From a checkpoint of a small mixture-of-experts model trained on Wikipedia.
Size: 11 layers, width 160.
Below are experts of layer 3 (counted from 0) of a mixture-of-experts language model. Rows are named router (the router's row for the expert), up (a neuron's input weights, with its number) and show model dimensions 0-79. Each number is 500 + 50 x the weight over its row's rms, rounded and kept within 0 to 999. Numbers have three digits each.
Before each expert's rows: a language model's description of what the expert responds to. This comes from a sample of Wikipedia text that the model never trained on.

# expert 1
Description: Table pipes, markup breaks. Pipes, line breaks, equals signs and dashes in wiki tables, section headings and lists, such as column separators after Score or Result.
router:512545483571618457428431538530581515583477577534478467487524452494530570540525469403490523576456477459493571527400480497506488564479444580576541519530434466423526472597509478553567448401443455541487490564570427409537516503556497531511472475
up17:451508485476519503447448555452501482498510483470532566522465474517482553557450436493491530436392503482512487460465433479494563443574502536519520525572355527550558508430356450489517489467568533516438399493447488502504469472540507430463527565
up18:459498458522529488467422523457590472495460549506546529588565615517517500530489519547529556541513469588441471544413539500511593466475511569494533488482617511519460628556475508527437495500508485532436552512550418485469489518480541483429482475
up19:488540552455423487427498495437470542537547514441551473557630484507493535505469427504581517447491494500521400549557453567521589434487520422592454529458451487539479520435525412444496505464492518594453519507409440542527449512535571567482514463
up20:498517541533569530423577553416532431552512544488460492394500554561510454553443566452435531528489637408524507501551518559513441463533450568469532517449562513466637460431496502435482549493456566450509532450544566454443504505544519541449445537
up21:455544525500479574448517557467510508497508545527562503423479491559531472488468349496464564507535487567515580537520514487459609458570498504413457478506483460487496448454510498398458475534492510389500478579528488568524475441520524456519455421
up22:492481465503450551446525524526566509463448504385544486467598482581604551479462471445473503472462476490434448496545479536527520547494498510450502541432390395519519492478461578490623521540505452551497459508569529465616437501483545526463466476
up23:531583517503474518493534540502421516559474605583511488525440536500561503598545568558497535450469514484494544498500506566491510471407536484425509575487575495595543542536471490542476438550527420540474469482440504619509459549509557488395544487
up24:461434520556451524545473543507531528503476451431489475556562383503419495584569563539529531541475623422440490476475505429477515503506479494571489538531515589454434571531537428462423524558523497511512385549496499471525465529508465557545456463
up25:501519461342506518422582422543540497493523514511548534521477400421513448447587531531437411517553448430500622559540520378548435497528461438436438647573455493480472428468555566475571573516489561514415470443554509417467523445496445520475578533
up26:563535457470499591523503488548605435540421614540492390569544463518505441490441591503425506446544504479520513453475522537421536504529455456534440541456571443537518486429551486532406585387514471500444525563546527533469517502471502467426454513
up27:490467551468553478619496452416434591457495455484516472460521522468456454492452509551480466602499481591424525428461494426409505505547485379493522482475423439469454466538511496481508470534437438464583486534478444500532512566430504470535474429
up28:596441455593449545490592440521493525444386528425523455473483457547560509446465519616602558446531462495404523404552469541438564520517514474470474437559550487585491573465450486505450373510530500423511473491506468523500487512497619513557528460
up29:493514437437456456534399521451495457478531514540455465519495488431431498350403502527501572543511501475534509507532487519527519528457510427637567456529509555535471397481593519498453505436559508622569537430525493558507501504574520577527483483

# expert 10
Description: Capitalized name starts. Capitalized words and initial pieces of proper names, places, teams, parties and institutions, such as New, United, Pittsburgh, Democratic, Society.
router:496583438542538446497558479469502535554392524465588467400499510565519549573564509470465506493515469580432591552516487426569467594554526420562505536562456483545478533513519517478550502456542542469580469506546519539531479538546499411451483528
up0:517433497533500428377462464532450469507522451470536494486511555473569546443503525528507455465514461559521568464471430460582498455516592554465484580462501433575531478536562538494495508484475486486512511449616423465436503557546545411480469552
up1:631567570514517480461432418506518504457496469526560473563513484430486552537571491551522486520455551516546509381594408406542543532562492478523439477573524550487410468588505566479529488542589426459501552476468546505597479450475520479488435476
up2:462479644529594503503503520494414531689509614573532541484419511496509485438515551551547566466437439523526517507556515455583514554641525505462474516443563477429521488493404542489437552421543548488599532444565447489465508556451490537566461494
up3:553497616506514401505439477492438462455605553477515559487519488434517539548468527533477562525547437435540476438579519474520493483457476490491510580580467555497621554552561578473477468522534555453429375485514485461472524464586522481535504429
up4:444503478481616419700506525459468530482425537500550550477534500462470445572519442463515530494511483494576525545552532469624503618445484504532465501552533474467599423513545506521541522626511449538473444496575494533455517519522470485508513635
up5:501500553467495699481406497539502552498481555439480588408530565496539433411620571542537504542477528521510592468524438474497557582471434495501471519546474572499470469488557568446479497444548507477424528527532558484497399563548503436448466458
up6:510580481466483559527459493519537548467475552579490518429417485550546564446462554527496469536440498482442546541545461451527465465545531584534499416561519537541542570577502621563553526485547607497471474525502596541544505602505440447460492483
up7:489583509537550412481523452412506463449584515505469476608550515479545629515455491546514437547556473516488572530417458525437483498520466486526528517516637537433561538548484510500508481545441489577551469452459519594584509530567563495549471521
up8:489515541472574534495426549501557517568428431453435471464480461445493504537526540468493512560565513551496458543559509508500570540481478522515521492580567447485511491610443579417414510478546603429547522573574583541478565466565567449439486593
up9:526551430531526434538566478567552508558559581562515522488456468603458538417450543533547528501432551591507435558549494476437521467486597570513579568530465519530414509547498426487470404412482506469417492506424528539506483520484458479463434566
up10:588548422585421458517574485559495548503404509455517468435608447469563532483443563492472507462516484497527550587497504564571442512470480551546518502452404397520542541542463528524505404419640444482528466510522480571482526545499458378578515539
up11:396514569499495521453504590502456515496435539525510471568541475600463473538545549455515449495520476470529527506404574585579515457492526457510512573506541490559499600454572538489592477568482502545541574539543515453546388557564467498497537610
up12:474573481614502503618611510523540534505390435410486468460469442533493495495480548511548477549532513491461486475543418533491523469545455459485479494465489481546408514571484497473444386531512452419443502409484460455555532592490466476463474498

# expert 14
Description: Verbs and function words. Auxiliary and main verbs, pronouns, conjunctions and adverb endings in narrative prose, such as was, have, remains, not, also, extensively.
router:453600522475597452398567536471536480561477545475591421486546528506500621442516551384548377477481512525466403561439546502446469519472512472523504495528482505543508481519542591445515465458456496588445464539554461467576492532581538502483484504
up4:465595386455538475491450460557543464486523523514587459479427573528621590555499531531507465520492442438437517459498496466410518489436510473464540504449444417514499470525499528506502596530548526540508609484543480460481638474551501507420543459
up5:435534502543587578456539472577412562436602438499533442566563523400545504491523456552519456510488429483528525508446478463476431494478502448500476524544548478573498477486432589548491408540533571447565527487505518427416519517472550419541462479
up6:458539572402487529530517473518467509403509525408567465522590526466490544560569390509418576512528528554554541562546496537506554523463530506486427544541429507549563533465552525409473518645521437541416467493464558544498518477528403509446544479
up7:484414495505572466570620599534456506530518435632529494555439492522493490601587520494585471514519468553630482540530478461488549532594405524571525580464555580507449540554566458592480434463545516502586464551583556490518524490483656499499476534
up8:499427510505514469500422652525449473522532427548474484457475605391561528421507507444573430420539461493490532544440576515529504462528528589530515468509489517460530583474478563446560517510556474525518458420526545480451529445563427489472477514
up9:523553485513463555532458644613424419506446606551473439540539429466509541458508403514472396445492574514491445531501444482426532515503473528501479502519477449525465489550579504488501486476452474537524547492558568350517548549487530587486413391
up10:550539471426540549500524360397507518511440523489423500384464448479497519575488435526486420568507466433556477482539532408541520439464510670487402552495487449538503487456535553540513540459440475490598465579484425462523496445440533499496559420
up11:582490436509591512486399522527467423562501516469545439465427446420442499479546548549547580500436524533536567522492533498544465504563459439413503610480614481470612514520446435503565522493533431446520560520490479411503530468569489438438498419
up12:543501457512468480489529447632451465543492466449443445541491506448557522473439543621520506484561513585515576436422515476560522451534509631507565439469563458522570472445454471495526586458503472510537565425466506436560536485438475456530474501
up13:425461433504584415528486550671515477513583445438483578486492549476492519411451509430455503430455525535521539476542504502445539438427467552420567428532521439532426515419534450520445525525509632480560527481504481412505526478506503494492515454
up14:479447499514605486579487596524505477476455491560438465509509523499473451417489419445578463516405490535469393524527512491509465609581588512513502527471519481526541525551489575480545468438465514461433512448527498496560461509526441448495563526
up15:555518472556535530520557575539462559526525478551603547620500543404557416473526566423624554518511492494529562561512514493459457507525444492490496635458476507534538592461519484568514473508483521472520470581512458529446474483503447433465628557
up16:426477511468499508513487478452478518535529470496578557488555586509540514518561552495552501496532420539590445594465412514564528554521558501594491519497520619631488542505486466552540469532534531596583485468497542499522401515457621539545480471

# expert 2
Description: Digits in numeric data. Digits and numbers in tables and statistics, especially after a decimal point, plus years, percentages and units, such as 138.9, 65.2, 2006.
router:584464397514497394511520597464493459613461487415546494391530519493465524530540546462484494534517457503442587477473502429554418475519507503602518529538503505539550542495514486512571451428545489575469488572624584451493448498520476447441427535
up4:461572416495556438541546506474457482493428541581414519449484537433448488452525562541465525442526478444498541575443396558481562496558514455493558465460442478482533468574514503530528454461514481464599449505519540486506545453442550489464490428
up5:471592505483500606566467589553422510460439483524502496488452433520547518600527530505442564519528570478569503469554595465568510487511590532490454559531472485524530453462597650499435574538527410474501539512567513505524545489510633441511528536
up6:489552502554531503614550554402496582504512564424412531558491466433550531592540548569567483542434466495454481462503494472567478481501559493634464495500481385512419539502466509575447547473532449475488526519558498508459549559445535554510405521
up7:521514490541510521470561527434453414499407474521564463461549530487520623441459601469489589491424474502508470562482474494480558532491457502525505455548569499485526498561543467504559555500455429459485456558565551504364469481525491536550427543
up8:544606390554541484462532534509578528534475440495547542497539533469524570535489479541445469546575508534483562524540515467445488535593522535539525516548525553600473477462507546569380484479542556553543465500528561363487510454505509446524502499
up9:509442396560576386499390431504536556557549448526513407472447529451516533448494437435515506462543467465449526471369460448494515530464532523536478511482620424511555446516534520484533532544566489467465545526448577484543527499405446593541486528
up10:472558552503564611486537497524584513557424499451557492514470496602472568541512479479596526520523536567422489508501513480447490531506506631425516533519466591530456512625397456595523470553498556485444465478542403496564481447435572511500506460
up11:496536490530568578416416363581496513501478460531575450488509411491486562580531542529466620511461463509435575547497570393550512464476503586530449559541578500477489466555490487438429499480533482561456515540512564469554546489534503625441459537
up12:475513540458548509493494504488464513588486566405430468446547527432469533449564510527526503457498539572443513576424490510500488494462492557583466429618469489603572459491548604462545472591529573504456508594561567542435494490476473410490462522
up13:516538558463481510565492543515642543476555445434503479441503495533546442504552514555471458558552436580572564510531476483521530556477418476552489517573489518396528550479490486506516482592565427649564500586522469539510527587444498526417491558
up14:546537516527557539507418574575512574488395534551529453482499518450567556531513555515531524521503560531541500670530548477562489437517590547513477545431602570560540524497486563619499545523653428488481572504531577489520591550519419460531532528
up15:542469543523429465433456535516534541537583480662503502508514509521506524440492527580549485509535505484510397484522522484513495476535499542449454522500532529589485498528495396605501565481467525496701523448452468515596447486411483559488582595
up16:602530457552581464520504471586498567570495511598516464488466547531469506480540531533466425464509571507485356492546505517532430589534559501507413536528485506520460523523543470469545497482404582568495607473515589472525469448520486483502544444

# expert 13
Description: Prepositions and full stops. Prepositions such as of, in, for, by and on after a noun or verb, plus sentence-final periods and heading equals signs.
router:531507474471509457378473518512536527460472529532484481429543501482571597549596500505484481478477465486436575511493565527478509479579562550531583594515511503455405553558529433483526481513503413560497549504582420461546409491536518492441450587
up13:437482520540454483592535459494504484545517501591524501431519567607539530514566621485511440491407459538580384422518515510483587486454476541530438467543520564551506581511516534479556513500501420608520445545584537549519612467469589525501539530
up14:466517504522435589568507490508487552509459575493531480504512512449446541423574591453528463426533505480445568481545468439495482496437624477450529464538578501431515444536527490471551482458550465449562496518525444445491551501535466527494495485
up15:457560469503484611550507464503409475498422476557464506548427520437507568472447470563447503550525558537362474513512473600501438475462377475535474600426455504578500507496596527504539523429593536434540553517556498519496449561536409519530505514
up16:596510424544393572512437352528464545492505464493551409489539459474489541526530480520450539493566465515447404496458461515496538539447561480601484502548484453473443553554483481538487451484530580492456456566468491533468514474520485419478464531
up17:412529524481507458544355503540527397498506500418555474545476526468419550502448418528470535417393471503511535511437555560573547574556458479608521579458545395451580516421500569495551493485552466470474529604458581579518532499521545492533477479
up18:529504516544489493456476576528610514545551402507541527527405479430501621503532514523504460462528530389486510520489557460483461507387479548500511448502511557552494495439546462517573513606550450499467459570501497494507468498507518496555511601
up19:453470409503426467501526551467536436473461536541545500513525410530478475494601489477476479511596461399444518520556507464615397538585558487528558541463516499573403483480500518519499541489492471486508423568483442506416434479511625510414539525
up20:523508532550487539502506474502456412498455403532494511442477614504471452466526561429454502540506444538509469519504411474486536458475534505546396533502540541520533498566515464470599459499560534460554511444430500445518549596592468501553579491
up21:482499518550535473518474557469509514502502561507509548473594459627462529464476435578547490448486632488491508389636497501402477649533511422547483511528605451535449470484564533574589455569488528510519534543503496508527484456422434471534484493
up22:630471535509453489482472512568434453477535474442583493437440493509583427589561436531479471479442508541486484521444579484530516580459573504471455425510532431507552574564557500501548486490544488558450518479452502403463529496610530451541644441
up23:632449433499499457457602541466588415493529512450474517450454493504471569462471483488469472560480522433550502499469527562411602492473559396613474522400565438476466571517515510573494524573529476494424375494450478470534508518609576503464458559
up24:451560441482514570475481498440550574533617480577522545577453551497494477504595464518466548478524523518521517467438563464470534540530500416558476522582534573470428539623538498560557540578539544493492503523440527629539541544536480494526509581
up25:513541431528505534491500536529517535521437427512524621509564486577373542508578544484515485566506425560525464568510471533408507508447441423517463471480476486570589485510564482520476581542576548510475509508496476465544474496518450596516589500

# expert 3
Description: Mid-word syllable fragments. Short syllable pieces inside a word, usually right after its first piece, such as ul in pulpit, ris in jurisdiction, rou in rerouted.
router:476544555511534481435527569524486513588518532384492476444486525477618593337518448450461501505461526455548543456533440459559369575573482529588505493471526453536432482531631491524479472445494558447526454525498563496473412461538454467500488524
up0:562522417528499504504454475472616542452497467380539463465515488550461425463481493446450461471558537576464493568529555512518475542531483507536424583506536471495452497513487564487395489489551548438467560526531499388471545484548501503408437507
up1:566606491473522488432513537492477494571660492467463469510571467517431567525417481519502522538495532546535502516439502570460552469522553453573526473481496536439461605528470514541518512501578526463608581446516528500541468468596482541430509433
up2:571568549490497582534487545544472473446535483399470526581547536409479448516516506513493454601476579498451534490463621477550498519406445499421485461543548454505417575509583522530496427567518560552460476466499411509453489475408483476452508530
up3:461564474534499459526433496483578520497388528549423522550494366521501408443613575455457495474530427532552457491501452352484553566514511480473550402546456527497411483550488473448606479530518496452442373526556404548500430409469537536441505478
up4:536433605511525593454522431538469508518517478507532481477544518495520490505557563572447433384444427448474429602543415587521497527480486522474583525578450437478522468604464507526499467551467527521490553413504510420446455527490529584415456435
up5:478495583564539581472481542537485429457507475462485393579527563484553486523557534474528553535670530509555450577446572547463510525547501512604571480546533473534490378510465470477512504417495526554498479536551520489488517539533427514513438502
up6:460591562469508409570520650459478465554480514462469472522473532543432594493510533507433518480479608409599555493568593466464499501561535547447535519430486548558501439555562527469523513471527578423446539494568510535529448630591543477474540507
up7:504447530595425515524581487528553495486577524449468436484517542536517487486516530520451457540462522513513508413436510514497424520481566541531429495433511519538562476554554500443451470471505534585505493492523553496496561551496460604500542503
up8:493555471558494407515558563550423558462492508432556499401435558568538431583484506478542462477429504427477549450412490415491518528483516492462502432508500517439534435564537554503526451361477558496524444508528504477561459490383482509550505486
up9:451421434485509511489498523644542445519468536438513552571438481547517500439573526465516465508537518458541457545557453521527473528490432549455554518529435605433483509444497436534523527509558567469480461429543456530622467411554545444406486530
up10:517481576496458488445479515554664556402547490540512520517501551465529531588513503486460458433513451474495521559475511461451478482522412502447562533481461570571441548476492398506425412466521447508483581511461483509503589491446401520582531532
up11:452514494435446510566536560462453564525445427507490506534499472513568498492493453514579420631513468501428499434475404479506561396535525418439503475526497621565448490589532543550472455396485544466530531437576442521551496608414551566470472492
up12:500456566558536491404515558484498436594506479549551526580487539537569485472453411539436513500453542501562486516485527571489493629471518473578491431494523487542532493448493506530586491507554454508390517467554504481563477479512491421474472534

# expert 11
Description: Commas and conjunctions. Commas, and, or, semicolons and slashes joining items, like the comma between an author and a year in species names or in thousands figures.
router:486578415546608460367436546443480472562446505522586424495613503498563542513553474465491493525489469424505528474520555496515441496468574551507566505517439474529532578538500495494479476478459495520491471552506512408562473552464459580520443489
up13:491532402537500491529459507487447553418559561574486570454434489496556507473552522506500537512576549596429607482482496577547534479426537398501490413539520485505444562501519483504523483451498488529548411509547444560435508413370468513465415523
up14:427473484482421505591459510559510514515420640468531507508482492585485517451516501444487421451436525616413535425509519605610549517489501474444446488451463476545459425544446582476469486525504378391470488518553500458531390519469537525487474450
up15:569443436557485547478489541475564505577474414593585493388429544537580419498566559485562451534436470561515493588503502562414457446417421471529509530517522499446544369423497523531453516527491510565524520504558443466426516538504547491546447513
up16:663405418496488422477501539546604484511459513481555525486464559458519482517516544430504545507528552501521502505510442509468463440491595492480472487522527548557521570589439462518477577518420580524508539461469528525632520538575501476512549446
up17:526528454589492588496539556548539561468522477485521602556571432523579563498461525489490617411403543547483533511502471480515502510590401573474417373476508484535469576496481531548599484447521463572488462402504440554533525508541520469431495498
up18:438637508513538446461412527475472535481430444469441415540444471553457383390583488430566493503490468459488533583497617444539519417473512484440514543506464492431488444429487369501489384527453519502440535401520478465601505421361383487496445463
up19:577463494471447652485545513470480507508567435490462515462541517527478546537450543500463544580562421497430455428526457434555470418516437589455474483423531440566465541483423476516549554434505462567436491503433494477560582456534462512543434564
up20:582498424458415500533488515559478465533474483505594489523581525554566538486418449508587512542474558563537540511529525495477541454461615378593559462536494496617478396502472419456559584459510492485516501499474504444571489523521516519438498471
up21:548508462651531562483468453365513482468526467504461569533438514509491464471612484556525458438433557402355500455439433458519486634448552526468458514427518459533551582591520530552451494464524529461489482562508492518533515597456418528470516542
up22:489451472438469443500551429457457553501467533474602442550528430430569567532452427445565479484484516492388561496444593488491540507503525608541507395550581616501553523543432520494477500528584535512492459504463425570567476451619508567426509536
up23:595455586469499472532403446626509547529507497572537462483461481506558489500540540481508502577481407495466487582531551600509442573490518516458628578500448533458479471520546518520607478549484563488529495516479492485473423493495528551466510507
up24:360498532521582441471454457534590570491474491506515563469538503486457441567577514464471586505500505520442563470414576543516584472543506488554553534489441522473517462521506512528399468494477479470503462503558484476514442620555531538505474473
up25:533473469538525556451482572439542491518518506554555557465542495547529482508593513506490534416505437373494477525528550531548455428522514521407567510532586469579555467583549516541584575496554548509443502518537539479447443562489395440553505537

# expert 5
Description: Word-internal suffix pieces. Middle or final pieces of longer words, often in infobox fields and scientific or foreign names, such as ode in episode, min in feminine, birth.
router:466543568553536507495529559524560616536464527547608445480543533434546478422512540465510505475430600501458502495508463479593517479449622500480491558520460500564495426495563503546397418465538475513578538502420458446577523442500538441444499506
up0:574503500538616595566504532560526471563436550511516487511404537578530474572505498473518469660548529652479526480478507462444520511543553492451484486520470588524474530482433500590468418543509409589518538534515505505589551466495586512561446451
up1:549556537439570555490475494580524557460566522439569433545502495520570505570517505419495546462417500507634631423439534477584487481456558521482523516577517525480549531393461536506518438498525484546512560528509502439443487520555504488434484445
up2:518529581519454441447522515461513537471493470420519520499571453460407580396502531461486452519453509561423556515600501496453460541570506514444524554524542449527493418437428514511476477516535445500565486494546442501519414537574424500509499461
up3:532463487497625482471583476480480509476478362554481536423444524550510619500564492538534551449433443560446466542545513604530515492545489461587446565481422457552507525455548523584368453409543443438408585567465420453553469454493529545500518568
up4:418468521491586429601509450448459467545441527452445514478503516390571542529539537497489460444501361536555481507520378552508433439519415552501553455415570536477487564455524466587448569517464461506535454427455489500537475529577497489550383538
up5:524454486517572579567596529492537476432493445495435519463609538493623518496473474597465466522422459561466477489427523557430500408555568537526463616420510396577511505559516474538494446466439543509553477376483542481490425503493452499496527540
up6:547598476508497505516648483526509441467432490484514512474502446533546456529526572446577585528439566511498577555520578605555486450403532481529550566533539505495485480435496576473534569458505545550601540460574580482474451507522496474568489475
up7:558474480569537501389499503429507464548478412437468508458482501526511483587520458507592483518419543433573534565406562512424431485473549489519522512567495435498559442492473454557504555450486501494476475463514607498491430496459455416446506505
up8:468545498545432455509572543502563555572562399566597484489475516525482582471456460504558505524510489371515544538473539494479563564581488485461477495503507473545549504543465511513532488556510515458505579539514479517493576412380467507465449584
up9:431520379545509451446522547678473459471517544594459533524496565422506498502502515525569441503460574432461508527540533526513521509544497473481420507559545441491503498519479438537526437491517537509489428424478507454426603474597483458479520488
up10:472490490428536412584429485548528386565404502580481505530488493547423549565486499548517487501487519560470522504464429540544530556488549534465497459487547519390501423501494573519498582523512445464523356524568507502434444444571462477443460524
up11:469578579519455550508510558507583560477442556528500446491531457582567426399522514487564519483472558499575486449488581438597521416442524509544555551505461484483451539495513456480491513553320540537462424508541566521552487415487509435430543579
up12:454527562491456512528519501594607525457412512512504443506457543429528460495500446531528492508516433551396511489446462507448486496538464545500580486505460472494617546565504507491445505501481528549480495495538412594456453488516443452484565527

# expert 7
Description: Final vowel-ending pieces. Word-final pieces ending in a vowel, common in foreign and taxonomic names, such as ina in Lebiinae, xi in Jiangxi, and years such as 2016.
router:519541471514509521464488524453437526600463525515516479515508533514489535561549508510514496496453549369483543501540480370491511498559525486539441543537524430468495562496543519392526460479497503531544476569445584520544466523536494425420509565
up0:497523462607509577488578543429477469574484484383493509387511428456533608479466524558407548474537449401435524460518456429452471564535541461522505475474542522520562513522394479525438483426516415486526460499413499488581577544431547467573382435
up1:512454425467463562493518532440497446513528515468466496523513573437503462433537404483548468523556409538496465421442552449517591464429378519547564549498469539522518543500510577509544455420517551499384450532507487632541478583445576482455564527
up2:499529558525521540563524497520524493453468501391474530572511460422421519482504432500557531436590500505509624495473471489438448418558600460501472448516575414601424471526449557489475491476542498417554545532455576535592494568505505487399449461
up3:445540521569499495552511441556529501498514400424496468486453491548474487487465489451528495482486492521508491425600477466484473490463500532514522441439559469526601470529538488445549455484480513594415507417558422512438494445486522571411471441
up4:485442475526511559426488502516529503411524477515538610450537566551425565404488518455499491491545476529570532524457518570433456433490558516498606486451494510395514594572509472578482546436480494535435538537512470498494548527513440589507479453
up5:456545531516573476475442479462514444446411447441519500486444439544480519424465405439508477584530510507489461532410530458515459513445563493492445571529571464582421492511498472484587499483525555469482530525504442454399444449577622508475473515
up6:516511527485480443565522476437561548504557455524446480462516371458426498491439442542458546513544477513516572527452504522555567585520529451558548474511472483405481520507553679480567448494459455561543505418459482513477542439555541502587474479
up7:509541483503517489369655557471503513450523578536489381557550496538457428437427535560484438504532504455476456510495497486540496538401510461571497465557456510516545550432476478481582499498510488503480458453486487576544518495455466468532508486
up8:496543470473509551464500635463500445486498528510442468528474518497468522391540474585481487559479498496449521450561431446450455508441431437523452531472537479532477473463534574466446471594560492568484482416445638535475402473510488543467507487
up9:499479552448448480539478513565555538491423527378357503553564496573507606428491445512468516480491407527423495583479509459518480436469472510436395543516463414439426483470499502455399439442516522495444534450502587478518456495482451516502452472
up10:562505474482557609480429473484628465446426527536550447481547471537448519463432469518421597485483467488445420557449404618561524562453545522533523491592539432487569498494473617524486500601471517528500499614526495481483465506515456502547466489
up11:399549419486442560448464578508518602511461480471516442559488429480479510490555484499466575532464475514480522529451489458485529512501386563484442548499458470486467460402452546510475451532492491538523518497406386496496495399420574590450574520
up12:464493386518446492451482542551416503564419575564502484552499458468486505535493464522524496447542492503487569427490411572564470435519494548509563444507503509432518552479496548532478513472608467516525493478552449444492446520573532540606483467

# expert 12
Description: Word-final suffixes. Suffixes ending a word started by earlier pieces, such as -ical, -ation, -ity, -ing, plural s, as in political, substantial, opinions.
router:538559400462540505459536568479509509507416533504542481429491543486559496517551488549497507483528401480478526605414449481498570517535565453543506494558464434414383510570504513466557477390540346511537513511523455569649485554541471493469517582
up0:652436443493464478413430471554440572461522496523571515480439546522459510470622500518529497561575518462489478484428431444498471511512567493500501513576514459538564466483545573574601463432477484481554563484537522501568550396464508517509432510
up1:542623434443478424596480533493511581506472494552502529436475437546526527600584584490520574482550524559480599482521390543429518485512520459488511590490488440527512429446476561535457517610523425526487496605436507520516468486503484527580479526
up2:458532610581452536524511434405455530523502549430508490573546569424532483508462478571539536574465484589504426451456585514435489464526443528469481467481479503555471488538471441507510534529501531461486409532495505547549334508578478469427509509
up3:470503495596512523541482578580570557534502532442501568569465489530574504528589522465524423611543492528488520490526600566550459601493425504535514477512624606511502486555486550556525515501470538521514532559602433495603492464463500533634488541
up4:516476583467545524494447507472475491610423508436431412530529515397445380478509427568565614474504490472510548500463571505428564487450506638498406572444569508548499452547519498428497504488531478525610512457565517424510506455492551478448474552
up5:660489511487566639511520521535503563549529541475541553545496598453527489535491490499518542502563559563502421581537466412458573494478501590605523545529518434494439519558547539580507553463617468482453528517508449565489543431520473498457543483
up6:433465539612572482534557477428472444546447472583553473435422521581570488468438494466493505449527498486578550527508448534459475563521566437495569529469471483559619532488463548558500485499493450511447574429437544467525385548475496534446432559
up7:429520489523443491458571450442467482535494599506459487527475455541419496475537676482557493555565550436428500472488512517482510436503453527528478477417477425444516596488548497548464528440507538528519547493519403513522578476520482516503564671
up8:473531417502480404435541615469469571598546375455584561413458429473629581525488444500511493431495515538537467543578524514461491516566526541481488418419523510414448518549533455558460545537460486561441548510536543456539599519509522534513490486
up9:456426623481524580442533452536495482628497474414477589475519574451438528472454439475495526486467484523435538594515469568507492517517442527459522496506461476377508438544507571601490520483505524504474479542482498520462503429476470542521528529
up10:467491562533528451490494494439638568508525484489484447500451548500663485509442560490520512480405484500458407512598492527527407492519455534538567533535542520497447600496556523472481565489443534488538505421496559485498431531494449516549501582
up11:496466486578469519533461545500525672516436486478475479569482554487466590463509494516485444487612569477529454485448444522454632548416526509433506464407571566524530545529543557547501552485495460555513403425524523451471531510521465550469466458
up12:574516473510546535482488460622528480585480449559522482444575475568452557468559514532548552514493507557432479457439514488555529481430530530450547539453533398588480410552504482546589472471498532512524504537486468476639545417577437546527563494

# expert 6
Description: Mid-name word pieces. Word pieces inside proper names and foreign words, and possessive s after an apostrophe, such as Do-st-oievski, Ger-ard, Pat-el, Arthur's.
router:525593539392495455528469522465519589538456522617555427423510489552515550542537445437551476511543581528503571589427556404484521511506569491590487512491446430499409501492552535428522454537511497498633422545496460499657495528638519479531454465
up0:599470411607458459517544492463459541483527524544481437409473499473466589489477536431467457489442389442480445506489509448498464469511483406509486509491515529588504374539444438496455523316483554472471507536476546440511526459541421500480512401
up1:477493501495545455537498483520497513485524518470398487458467487460541483448600502490552506493516466483498486459438473609521452591421479467530524561573505511485533506558437441486546458462556515450586510495497478500558563496438431548397519444
up2:492495594501490454570464470436550474532617493503502466471524472475481443562453483582432436594466543538462571410453515427446549454512421435470526558512461494448498523389531551561443556510487557563490438454536502416559418488562416488502489492
up3:482583543682526587566488492444539479460503486504423424570491448478438444451590549579536537474409573557505517485484587482549476515410494498497497458557606514475454414549474498564505507593431489543585556511476495514398501508526504475601532538
up4:534436539511578585520526537520472497460528544510482449522500426459513509513600526471546499553553497503411497442469558570415439496562579476539538437500522579427532489487559470533440526579402430519434482608464514419484531481537534580468446518
up5:585522535462510540564459433533444483480571509549495577482534507507504538492539534489476561473606450460487543570477477490496595545581453480409541485541466609517538512535534503527566492492496463483545621539482505429480606496427463490574536576
up6:503478468556563546587469530586535580513535488489485498550528454475524633450446466419551547531551548419444484536560421505551540497499521537480491559526529533533548493508463507580486487582489492595588599493478453487439501498543530540467490546
up7:552522429511600538560605575430462480433454455507603451395487567597546539408514515469547460454527535508425521487447456519523476438484497541509549605457466522523606470446431492430510530522547575442472509525525516489510433596498429493513475570
up8:512509515506501427479537569482474455442498491478464470435503397502543519432499548447471522506609523465500518470460525556532391437456509456516570612581576530489635612547598457521487499588530517544534468477458453461511481535507398465531507440
up9:495497523529463429552402503618499596543540491515486567505494464474470511577538502470522517458575437532491452598367488451591479442521423487532516468566447385496513376531498570392480462474489460477462351515508495466549486448539456576533535498
up10:543531469467573490502511457557505497527538471593508585411475502499493457551414392503522490391451471535529518542459487494488487566421505503489421462429475569466501498554553596478603563551505473549496532431459522503487573460552542559457486398
up11:504507428483437580523532486492465527470459535482607526483474458456480517518541526495476530475519519560502489534485428502448442465396477502464469550496548572410558578603566498503526571582419488444529497512468463440564360458518531510462502527
up12:435420474534429471482462455512460526593524532545630548477523449510528540574559565554510507439522587542420577508548500431485486342509483462469545534481473437540478551546536546518531475475599560471522483537488633554566549453460556509435495531